Weights of a small mixture-of-experts language model, trained from scratch on English Wikipedia.
Size: vocabulary 8192, 39.4M parameters.
Experts: 224 SwiGLU neurons an expert, 1 pick a token, a sigmoid router.
Training: a variant of SOAP for the experts, 610M tokens, 4655 steps.
Below are experts of layer 6 (counted from 0) of a mixture-of-experts language model. Rows are named router (the router's row for the expert), gate (a neuron's input weights, with its number), up (a neuron's input weights, with its number), down (a neuron's output weights, with its number) and show model dimensions 0-127. Each number is 200 + 20 x the weight over its row's rms, rounded and kept within 0 to 999.
Before each expert's rows: "raises" lists some tokens whose logits its average output raises strongly, later layers aside. This comes from a sample of Wikipedia text that the model never trained on.

# expert 37
raises: ".", ",", "-", ";", " |", "–"
router,199,199,188,170,208,184,194,196,179,191,212,251,239,225,187,197,231,155,191,177,211,246,202,192,217,182,155,181,207,195,182,174,197,204,202,190,227,204,188,170,193,216,212,183,206,202,201,187,185,196,200,213,217,189,183,200,201,238,180,200,197,192,197,175,195,207,147,204,217,189,205,210,198,170,226,208,181,221,224,203,193,177,209,223,210,227,235,201,197,221,215,183,187,220,249,208,208,189,218,199,221,163,159,166,170,205,207,255,210,180,192,196,204,196,179,237,182,198,171,207,195,197,214,201,198,170,197,206
gate7,216,191,206,195,209,159,200,183,205,213,198,189,185,246,217,223,173,188,222,202,168,194,221,180,186,208,179,163,190,194,205,194,206,227,190,180,194,196,253,206,185,214,182,208,203,193,225,196,194,200,191,230,205,187,203,172,219,201,192,193,197,207,204,240,209,223,189,190,210,193,247,206,165,231,182,209,168,199,193,178,183,213,237,237,184,188,207,215,225,239,206,200,167,181,170,205,200,198,234,193,219,206,177,188,236,211,195,248,194,210,203,212,193,183,178,179,191,218,191,156,199,172,242,199,235,192,206,188
up7,178,183,175,194,203,205,212,224,179,209,195,238,189,202,216,204,215,207,207,225,169,219,191,231,175,204,239,205,217,197,202,178,209,193,235,211,232,227,172,193,170,222,201,204,200,201,188,232,159,224,216,180,209,215,209,194,194,219,204,162,215,236,230,182,206,164,184,179,187,205,197,234,186,183,228,175,207,204,180,191,234,191,183,198,213,239,239,184,158,185,189,227,190,212,186,206,211,186,187,197,217,186,238,212,198,215,195,163,185,184,169,176,205,200,208,166,203,196,198,196,206,175,156,216,190,202,175,219
down7,210,184,228,239,217,168,207,198,222,182,206,217,211,197,201,212,205,198,155,234,219,240,194,205,214,191,211,186,200,186,184,226,192,210,205,218,219,221,184,217,194,160,204,215,203,216,172,186,225,207,186,210,188,177,202,187,176,222,205,218,181,231,170,229,190,185,208,184,225,177,207,189,211,205,197,193,207,180,246,206,220,213,219,253,182,159,207,193,213,193,201,216,185,197,171,218,205,198,150,183,255,180,198,195,176,199,191,201,196,199,233,165,196,200,187,165,213,193,226,222,197,193,198,165,213,164,189,210

# expert 33
raises: ",", ".", " to", " |", " in", " as"
router,163,202,181,162,198,204,188,207,188,183,231,219,231,189,210,200,253,180,193,193,201,224,184,164,206,189,166,223,152,196,194,175,190,204,173,176,191,222,195,173,180,222,205,223,191,212,219,196,191,190,192,199,213,202,200,190,191,230,193,218,190,224,213,207,191,202,167,201,221,204,210,221,239,192,210,196,193,186,231,215,178,186,180,205,167,230,215,185,226,213,205,185,163,233,210,190,202,211,222,206,234,179,209,188,190,188,213,235,178,202,181,187,179,173,177,219,209,186,187,179,202,174,182,193,224,140,214,167
gate1,210,217,190,194,209,224,174,197,200,206,181,243,217,190,200,210,206,174,182,192,206,195,210,180,215,196,209,206,198,216,205,179,186,204,164,223,211,134,198,192,234,219,191,220,178,204,204,195,191,166,188,226,177,177,240,215,191,230,230,230,196,217,190,213,237,207,193,162,212,170,230,217,228,198,207,166,190,173,207,200,251,193,186,200,162,193,200,190,194,202,184,194,157,219,206,190,180,213,190,198,212,190,215,210,197,207,198,186,233,176,196,178,222,193,174,204,233,223,232,213,198,191,212,232,182,160,195,219
up1,207,202,177,220,166,218,184,187,225,159,204,197,189,196,187,217,212,169,194,220,212,220,200,171,184,229,201,195,206,199,214,203,186,218,221,212,198,247,238,175,203,176,199,207,194,191,211,213,214,192,226,191,209,165,182,173,216,210,190,207,179,177,186,158,228,229,254,167,199,197,188,190,237,226,218,224,184,198,203,194,172,189,214,216,205,198,193,196,203,228,180,200,189,195,200,228,219,214,211,227,269,173,218,196,165,211,205,206,205,180,203,206,216,188,206,164,188,217,199,217,190,210,188,183,190,192,227,245
down1,179,187,196,208,184,183,181,210,194,222,249,213,185,211,237,246,162,166,182,190,221,236,207,193,186,207,228,168,185,185,209,197,216,164,209,221,189,209,202,192,214,202,202,201,226,194,180,233,187,183,235,191,183,165,195,206,242,210,182,200,198,223,181,216,191,167,182,194,201,242,220,190,213,236,210,214,244,164,187,198,170,179,186,225,191,223,232,189,190,212,172,217,206,181,202,210,177,178,214,209,193,221,191,177,191,199,209,200,181,175,236,209,199,203,193,190,174,188,202,210,199,170,210,193,226,217,204,167

# expert 6
raises: ",", " |", "in", "\n", "-", "s"
router,186,181,161,154,205,185,186,239,200,191,202,211,234,224,197,180,230,159,173,199,216,226,211,160,223,189,201,213,169,189,197,181,205,187,165,188,237,197,194,191,192,225,227,205,192,216,205,180,189,214,184,230,188,185,180,191,195,203,188,225,202,217,228,219,189,194,184,194,225,203,196,207,218,182,190,203,163,230,220,217,172,195,196,214,171,239,213,200,228,210,199,195,189,199,211,197,220,198,203,175,198,165,167,145,195,216,211,234,180,203,179,182,177,191,183,198,184,202,149,216,208,213,211,197,217,166,189,206
gate5,225,214,175,185,226,174,209,190,222,222,198,165,187,232,188,198,234,215,175,207,197,199,219,156,216,186,199,167,215,195,168,199,203,229,189,178,182,217,176,183,210,210,166,197,200,214,205,175,200,212,194,171,232,197,204,190,182,157,169,201,200,233,189,233,203,226,225,179,219,168,182,229,241,225,191,187,196,189,210,211,198,222,178,194,192,192,187,224,226,224,195,165,218,171,252,203,210,210,218,187,210,203,212,196,218,161,190,215,179,201,166,200,187,199,223,195,202,229,214,216,187,218,178,190,175,184,218,194
up5,219,204,176,221,217,180,186,187,202,231,196,165,200,195,183,233,221,239,182,225,199,189,179,202,212,221,225,171,190,202,205,228,209,180,200,173,179,208,185,203,183,256,167,197,236,195,213,211,204,185,192,217,193,206,181,177,180,208,193,200,205,175,210,209,197,216,210,217,189,189,180,207,175,183,214,163,160,185,183,213,193,192,198,172,188,214,218,188,209,192,181,179,200,201,221,190,206,203,200,198,257,223,193,184,234,188,183,185,197,154,176,227,189,220,206,196,176,183,241,209,225,245,167,198,222,201,186,233
down5,213,222,223,235,226,232,201,220,173,226,232,181,222,230,199,191,215,203,191,237,171,173,171,231,228,201,166,175,170,189,221,223,213,197,248,204,160,209,194,197,221,192,212,190,226,229,215,191,187,197,219,186,181,189,198,186,188,210,232,206,204,199,208,180,181,202,213,205,191,202,207,195,197,198,204,236,215,236,183,189,201,211,200,183,181,211,210,216,159,192,199,230,205,227,171,212,250,222,225,225,199,199,159,213,203,191,165,177,183,202,200,216,190,160,212,227,188,202,195,210,198,219,232,214,201,209,198,217

# expert 21
raises: ",", " in", " and", " ("
router,204,180,184,171,185,180,183,200,199,182,191,225,237,208,168,198,245,182,186,191,220,209,190,179,190,211,165,216,194,204,158,186,184,186,196,176,195,182,182,170,200,220,206,188,180,228,200,212,159,182,180,207,224,208,176,196,190,217,193,207,195,188,168,170,185,152,183,203,233,175,188,231,215,206,191,206,205,203,194,209,166,181,192,216,212,241,237,218,251,218,199,205,200,214,233,188,203,184,197,196,200,185,199,170,172,195,159,220,181,216,171,169,199,199,189,239,211,188,173,196,212,193,225,212,182,194,199,177
gate11,201,218,174,211,196,185,211,223,195,183,209,193,213,196,201,173,178,202,218,190,207,202,200,192,178,190,207,176,208,252,189,206,195,150,197,169,209,225,179,190,197,214,221,220,182,211,227,171,197,225,169,197,237,197,169,208,202,226,229,206,197,177,194,232,203,206,190,205,215,202,238,224,219,172,195,203,207,158,183,187,204,160,194,196,213,150,215,233,197,206,145,204,192,185,210,203,193,183,168,219,210,221,183,231,233,207,202,177,197,243,206,164,197,170,191,215,187,219,221,221,205,202,189,188,171,222,197,207
up11,206,201,201,225,202,192,233,202,187,197,177,243,200,220,202,158,218,210,216,184,208,198,188,185,180,199,175,235,189,188,188,217,216,199,206,184,161,220,181,145,178,220,199,198,182,160,174,199,186,183,219,182,213,209,239,199,226,196,191,208,196,213,170,208,189,211,209,163,181,217,182,181,224,220,199,211,207,199,213,208,189,202,182,174,229,188,198,230,202,177,219,184,193,211,214,209,170,215,189,170,208,217,190,194,196,187,252,170,200,188,197,200,218,168,181,235,150,204,210,219,195,140,194,171,206,200,203,197
down11,215,206,173,198,181,229,181,172,195,242,184,208,174,191,208,229,228,189,238,249,234,197,217,215,192,198,236,214,227,213,201,187,198,207,197,231,211,179,186,211,190,157,195,224,241,201,192,160,217,207,152,190,185,190,231,189,192,200,186,199,187,241,205,200,199,193,202,178,225,197,178,180,204,198,214,177,203,210,220,204,188,201,196,192,149,156,209,179,221,207,189,211,202,203,201,178,214,202,209,181,172,203,182,189,186,218,203,241,205,198,161,202,202,190,194,213,212,209,193,185,248,172,177,182,191,223,211,190

# expert 19
raises: "ent", " in", "at"
router,194,177,206,182,183,189,220,212,191,189,224,204,206,204,189,188,222,186,166,184,229,204,170,194,231,164,202,195,160,196,197,193,214,203,205,168,213,217,193,184,194,237,198,206,189,241,201,165,191,210,217,219,212,169,186,218,216,213,162,217,199,191,203,181,189,160,163,204,224,177,210,196,216,205,235,198,189,203,202,214,181,177,199,232,190,237,251,196,218,216,234,186,215,221,223,195,195,190,222,190,237,186,165,178,173,177,192,224,202,207,175,179,211,212,181,187,183,241,178,209,176,198,184,170,202,189,196,168
gate5,190,212,192,213,171,234,215,169,209,216,206,207,208,210,183,215,238,142,194,195,181,197,210,198,241,184,195,219,179,176,205,194,197,213,202,184,196,221,180,201,180,201,217,186,167,181,221,223,249,220,191,177,228,199,236,229,218,203,184,207,195,199,187,241,223,198,213,189,169,213,196,209,195,176,156,196,185,182,218,215,181,226,189,201,220,215,223,174,200,198,188,189,179,216,128,206,243,210,230,200,183,192,203,217,217,234,183,194,185,210,212,220,200,231,216,200,214,196,181,203,218,213,188,198,183,193,178,214
up5,222,176,191,193,196,211,185,171,151,191,234,192,178,205,215,169,212,191,204,188,207,189,205,218,211,205,218,224,173,186,174,225,207,162,219,231,170,216,213,176,181,178,225,195,200,201,185,190,180,217,212,203,207,179,197,230,209,217,182,206,225,174,170,202,201,183,221,211,186,209,169,194,172,174,208,204,203,174,236,222,215,251,194,177,201,203,217,159,165,163,197,193,213,207,201,190,199,191,202,217,221,219,194,178,201,241,203,209,161,234,192,192,232,233,195,191,219,225,170,191,177,166,211,205,202,188,181,209
down5,206,194,189,200,231,178,231,179,190,185,195,181,209,219,208,167,203,211,272,162,205,207,196,203,180,202,205,202,204,207,191,203,211,197,201,199,221,253,195,237,213,219,191,201,187,217,192,182,210,213,237,179,181,200,219,183,171,168,207,248,209,183,213,210,193,201,185,186,186,224,233,205,156,223,216,203,202,172,209,207,186,240,194,212,236,179,213,193,182,167,211,186,221,188,181,197,212,204,202,195,214,198,218,152,180,211,192,199,191,228,208,195,227,217,193,182,203,235,186,228,165,197,171,179,209,175,181,197

# expert 27
raises: "ent", "in", "o", "et", "ar", "."
router,163,202,193,159,215,176,179,195,191,214,225,214,226,203,207,201,230,190,188,193,194,226,193,175,211,207,168,201,200,183,200,148,172,201,199,186,203,188,205,173,187,250,197,212,190,204,224,180,191,192,205,225,197,181,209,221,189,204,185,178,179,184,201,218,188,198,170,214,190,158,208,215,237,212,199,220,155,201,204,194,200,148,210,227,179,239,204,217,220,200,209,175,178,195,215,207,203,185,213,212,189,196,155,172,194,215,175,211,183,192,167,205,192,191,150,214,200,191,189,192,180,210,222,178,209,158,162,200
gate5,194,209,209,219,229,216,166,212,180,192,231,202,206,194,196,191,220,243,157,204,196,228,219,196,166,193,206,215,204,206,214,241,177,204,173,193,212,199,210,169,189,187,212,191,211,212,174,190,201,197,194,175,203,221,230,177,221,224,221,225,213,195,195,225,199,197,214,233,196,201,158,182,244,179,181,178,211,171,205,221,191,217,224,212,210,190,226,207,230,152,205,196,191,217,261,186,206,201,192,194,231,208,191,188,156,193,215,214,216,184,217,163,213,199,212,188,168,200,226,166,184,187,209,209,191,207,177,182
up5,222,232,176,179,198,175,180,196,223,200,199,187,185,179,197,173,181,234,198,205,236,203,206,176,182,186,153,211,201,200,208,186,243,186,218,198,220,198,198,203,200,220,195,242,200,195,185,230,195,223,183,187,192,189,212,165,168,234,182,208,217,215,207,215,167,207,238,148,192,191,192,179,220,225,206,209,206,188,229,185,232,171,206,190,240,191,195,183,187,171,210,193,209,212,182,183,208,221,219,188,194,205,225,157,205,176,196,200,222,179,237,196,199,179,193,164,193,205,215,183,201,250,204,184,208,206,194,174
down5,225,189,225,217,196,191,221,187,194,174,225,246,137,201,191,227,180,164,208,201,210,215,178,183,174,205,246,201,208,202,210,177,230,194,207,167,203,193,239,189,186,207,219,216,180,209,243,223,204,218,218,240,233,205,183,202,229,228,230,222,183,188,206,205,231,233,225,212,216,216,184,195,192,195,219,194,186,221,173,188,201,197,222,181,233,211,207,224,196,224,232,190,235,216,172,209,180,200,212,202,221,198,185,219,195,217,217,222,185,210,229,211,210,208,201,211,196,200,186,199,202,232,170,197,208,198,189,221

# expert 17
raises: ",", "-", " and", " in"
router,211,215,199,175,189,195,198,202,182,197,187,217,207,235,202,205,277,177,194,214,209,205,200,175,235,198,189,170,184,164,186,161,190,218,191,191,201,204,183,177,191,231,208,191,177,237,216,184,179,198,204,250,202,194,196,232,183,191,167,217,175,199,215,193,181,195,181,161,212,180,192,259,207,210,201,207,183,198,197,202,190,190,204,202,187,215,219,192,243,226,188,173,177,194,230,204,197,216,220,211,213,174,170,176,178,211,181,214,199,203,181,197,180,165,197,216,189,219,175,200,209,209,233,171,190,190,172,204
gate5,203,217,202,208,166,183,198,194,176,210,170,219,226,222,182,225,174,212,177,198,203,212,207,219,204,217,199,186,247,239,204,177,184,205,223,187,204,186,190,199,201,209,213,173,214,226,204,191,206,189,210,201,215,184,186,180,212,212,203,181,204,216,183,202,217,211,216,177,200,215,179,173,198,194,253,223,226,200,215,210,218,203,172,155,224,202,165,216,203,198,187,203,237,197,253,220,196,157,194,262,180,212,146,212,198,197,190,226,168,190,219,167,192,191,194,169,186,212,188,214,186,189,220,208,190,194,209,190
up5,189,217,199,188,187,195,157,190,221,198,208,179,170,200,206,211,218,223,168,204,216,169,185,212,211,176,200,179,218,179,161,217,222,217,168,199,210,213,195,235,240,216,243,192,207,216,221,179,172,207,206,182,190,222,225,234,230,200,177,132,190,208,210,202,189,185,210,184,226,204,166,204,183,189,201,197,193,170,169,156,180,220,197,191,201,192,206,199,216,216,226,196,216,173,179,189,215,198,200,178,207,216,184,201,142,192,211,201,194,186,174,194,191,197,210,202,229,207,200,217,235,209,223,191,200,176,229,206
down5,190,210,237,169,242,207,165,200,215,179,210,225,205,207,206,203,172,173,217,205,203,195,171,201,189,170,176,204,177,213,228,196,210,222,207,187,193,212,174,168,215,195,177,188,185,211,189,219,197,218,223,187,155,217,184,196,205,218,158,208,167,217,205,203,211,178,240,212,227,187,204,189,178,226,185,212,190,201,169,209,212,239,191,185,193,206,180,214,206,221,196,233,200,194,183,221,228,219,229,201,208,197,214,215,173,164,144,195,211,187,218,171,210,214,194,211,201,192,212,213,197,200,209,155,208,219,145,205

# expert 36
raises: "um", "us", "-", "o", "as", "ag"
router,203,177,184,187,199,192,197,207,206,204,214,216,233,207,189,211,234,175,166,160,221,261,209,188,212,182,179,176,190,182,155,177,214,188,196,187,216,193,189,163,208,220,195,192,211,226,199,168,177,204,215,217,194,191,186,200,182,212,181,179,167,216,194,187,194,205,160,178,217,177,166,201,199,201,204,196,180,232,229,212,167,160,194,237,164,223,209,213,234,203,208,188,194,208,214,206,216,215,193,190,217,188,176,163,175,174,173,215,180,202,195,192,185,180,158,193,195,226,185,192,177,197,221,181,201,173,186,201
gate17,190,194,203,181,228,170,197,203,230,239,222,202,210,246,180,194,230,186,202,182,175,205,185,236,174,176,215,215,153,188,195,220,213,219,204,196,183,203,184,207,183,225,184,133,207,198,197,179,209,192,196,187,210,180,210,209,190,195,192,182,226,202,191,192,206,192,205,192,197,215,167,178,231,187,194,158,186,186,189,173,217,229,201,177,188,189,195,223,222,207,198,167,212,219,220,236,138,192,203,223,197,189,202,186,184,200,195,190,213,182,190,187,174,220,219,201,227,163,162,204,230,190,213,210,192,188,197,228
up17,200,188,216,228,177,203,208,214,222,205,143,198,199,209,202,164,217,197,206,206,193,211,193,166,197,243,180,202,260,209,230,223,196,213,180,190,229,207,224,184,205,194,185,193,184,224,196,212,187,216,215,210,224,231,255,198,221,222,207,170,167,202,175,186,203,188,217,200,225,166,246,193,193,209,184,215,215,205,185,221,164,191,228,228,182,190,207,185,190,186,192,199,211,206,163,197,242,202,222,185,225,189,196,191,189,184,179,185,201,175,205,210,183,176,205,211,198,213,231,236,196,171,188,219,212,224,195,201
down17,187,217,233,194,189,175,202,211,224,182,197,172,203,218,191,199,188,191,185,194,196,130,176,192,225,193,189,177,159,204,178,203,188,234,198,186,171,185,189,223,221,169,188,161,224,191,217,252,240,197,202,209,229,184,188,196,208,185,174,188,216,187,193,170,164,212,209,229,203,189,212,181,219,228,206,220,195,217,186,194,183,184,207,200,211,200,219,215,209,189,193,189,227,173,199,198,190,208,206,236,189,179,187,174,191,191,217,164,200,186,157,213,189,193,231,216,188,184,213,180,198,191,249,209,173,211,176,196

# expert 18
raises: "hen", "|", "-"
router,180,211,169,188,204,188,192,200,182,175,189,264,210,196,182,215,240,188,198,211,202,222,215,165,219,182,191,200,199,172,182,179,199,216,206,144,229,216,206,183,207,228,219,176,188,218,241,175,191,188,172,211,198,190,176,196,196,249,176,203,178,185,207,198,172,182,165,180,216,188,209,212,231,196,221,188,193,187,201,201,191,164,189,202,195,219,224,205,210,230,216,196,194,219,228,178,186,191,215,194,224,170,171,168,199,186,197,218,204,187,189,191,185,188,172,196,219,208,146,225,202,177,196,211,210,172,187,198
gate19,196,197,164,176,229,175,175,191,189,180,182,182,175,193,198,218,218,146,198,201,220,215,215,199,180,208,215,225,206,181,208,225,177,199,186,190,239,224,186,237,196,182,192,178,175,211,220,190,209,175,190,162,202,208,199,145,199,209,199,223,217,185,182,181,197,190,191,175,210,183,228,189,220,191,200,232,195,195,208,186,215,217,197,242,158,215,206,193,202,221,210,173,232,194,203,231,164,190,192,165,192,175,251,182,213,184,217,205,202,197,195,193,229,220,184,177,194,199,226,191,221,178,188,162,190,184,182,205
up19,196,187,215,228,228,195,237,210,209,208,173,230,188,214,187,214,218,220,194,204,195,197,195,211,196,207,215,198,229,222,148,186,237,188,212,177,175,185,197,211,211,231,193,199,195,207,210,214,195,194,197,214,213,224,177,226,225,226,171,189,201,229,178,169,193,247,202,196,228,195,185,177,200,202,194,155,190,202,178,178,192,217,187,161,221,167,173,236,221,217,198,215,182,224,201,171,219,193,208,230,240,199,192,201,189,174,188,201,180,213,197,175,187,209,196,218,217,181,146,234,190,215,182,230,183,205,202,174
down19,213,232,162,172,177,282,183,203,215,172,207,193,203,219,187,213,170,186,195,235,208,215,177,214,250,211,187,226,202,192,201,190,203,210,155,226,167,162,170,223,184,205,188,210,215,188,179,234,192,197,208,212,192,216,198,215,217,195,218,189,170,200,232,211,181,178,219,220,183,180,207,211,227,211,205,207,180,194,203,242,209,210,191,208,152,194,204,210,212,183,182,201,202,185,215,200,187,179,206,226,194,171,201,209,223,208,174,176,196,176,184,229,216,187,192,198,188,205,176,195,217,188,190,194,224,220,215,193

# expert 16
raises: "\n", "===", "History"
router,204,214,169,179,208,190,200,221,170,193,210,265,211,207,209,191,204,201,183,213,230,202,196,177,211,168,186,208,168,204,183,213,200,211,211,183,207,207,213,190,212,218,208,178,192,210,215,184,170,220,186,205,221,193,187,213,194,248,168,198,148,188,178,192,169,187,160,209,195,182,188,236,229,219,199,209,190,204,241,219,178,156,184,217,180,239,218,187,208,224,234,194,207,217,213,167,223,184,190,220,209,190,182,184,184,202,211,227,193,192,171,177,172,178,157,190,195,200,185,205,197,202,202,202,211,163,191,178
gate7,208,190,172,210,197,172,180,187,168,220,186,200,209,192,187,226,182,195,195,218,171,193,185,212,192,194,191,222,196,193,185,218,237,214,172,188,219,195,172,200,227,226,200,211,195,188,224,178,167,222,183,202,216,185,175,178,200,238,209,163,242,189,173,201,216,199,159,216,204,190,167,220,193,193,175,203,194,218,192,196,186,195,164,225,203,219,202,183,223,164,185,212,212,186,174,209,162,194,189,201,220,237,228,176,188,163,210,219,189,187,180,193,172,182,186,158,206,211,197,233,233,243,223,218,216,187,213,221
up7,201,196,164,190,200,195,200,219,167,187,178,172,198,196,188,167,181,238,199,194,192,231,221,220,185,199,216,179,164,216,205,202,232,202,198,198,190,194,193,207,196,210,227,190,189,248,181,187,193,222,206,152,164,223,161,264,229,192,206,191,170,193,180,220,186,175,207,184,189,221,193,183,203,209,230,189,212,180,188,160,212,221,222,176,201,223,191,198,230,232,242,214,224,232,179,213,213,176,223,179,193,200,197,192,217,213,184,185,207,196,202,209,212,201,195,188,204,178,217,220,183,184,183,214,168,181,205,221
down7,149,152,204,184,186,167,161,178,214,207,189,218,204,213,188,182,196,234,205,232,222,209,194,214,197,215,204,228,179,216,222,198,179,198,176,201,186,205,190,157,209,209,231,174,199,211,191,207,196,253,176,203,212,184,180,188,199,204,199,185,238,177,206,216,216,192,185,247,212,196,179,205,174,224,211,218,235,198,213,196,188,228,195,229,168,227,219,194,161,198,208,206,210,193,203,167,189,242,174,206,195,222,199,211,184,190,212,202,187,198,209,217,181,199,209,233,185,204,220,173,191,209,224,216,212,189,158,175

# expert 32
raises: ".", "ear", "a"
router,166,210,199,167,189,182,201,220,171,173,183,228,236,189,168,199,219,193,173,198,220,236,194,181,225,185,184,199,186,207,180,186,199,210,171,176,220,213,205,169,203,220,233,211,186,200,204,193,167,221,178,255,218,178,190,224,196,205,182,208,206,187,200,176,181,207,167,199,208,172,218,224,243,215,228,208,198,193,234,203,196,188,205,242,200,226,209,191,206,212,224,180,177,202,205,179,203,203,184,216,224,185,194,176,182,193,189,226,215,193,169,178,175,171,165,233,212,229,174,184,207,199,194,194,228,174,193,179
gate5,218,185,227,184,199,218,195,219,192,177,217,236,206,218,186,204,210,193,199,192,205,208,234,225,208,207,179,183,237,210,183,246,188,211,192,258,193,225,193,205,238,209,192,204,220,230,190,176,191,175,243,172,199,186,172,157,186,251,212,225,208,195,215,206,179,217,227,192,240,167,194,214,204,179,192,187,211,205,226,203,201,213,188,210,224,185,174,233,212,226,213,225,209,223,184,187,191,179,209,196,202,199,227,174,211,206,198,221,216,190,189,167,202,232,224,212,183,218,202,212,188,207,188,201,179,236,227,209
up5,193,136,199,206,207,220,193,237,197,198,180,209,185,223,198,217,223,191,217,203,199,159,166,211,214,179,208,199,201,220,160,220,242,191,182,184,212,213,183,226,165,196,229,184,197,191,179,167,201,246,221,196,197,205,187,194,215,215,204,187,192,195,204,226,180,191,214,190,163,192,177,182,205,190,197,161,221,215,196,182,198,201,202,222,197,176,239,183,168,189,227,205,216,206,185,220,197,188,183,169,196,211,231,206,208,212,174,207,198,224,201,197,216,254,214,235,208,214,208,206,197,203,166,178,155,179,193,196
down5,191,204,240,190,192,171,232,204,209,186,195,219,205,200,200,176,214,153,189,148,211,222,200,224,214,197,225,205,214,221,168,152,162,186,202,199,184,200,163,201,180,238,202,205,205,194,212,184,228,219,186,164,211,184,208,170,191,208,237,198,201,219,237,210,197,201,205,205,220,189,193,197,202,161,182,183,190,220,219,153,167,173,208,213,198,185,205,188,172,174,152,198,190,180,240,200,211,201,195,188,208,210,175,206,207,201,221,190,201,198,197,177,191,199,202,175,202,203,188,212,196,259,204,201,208,222,197,225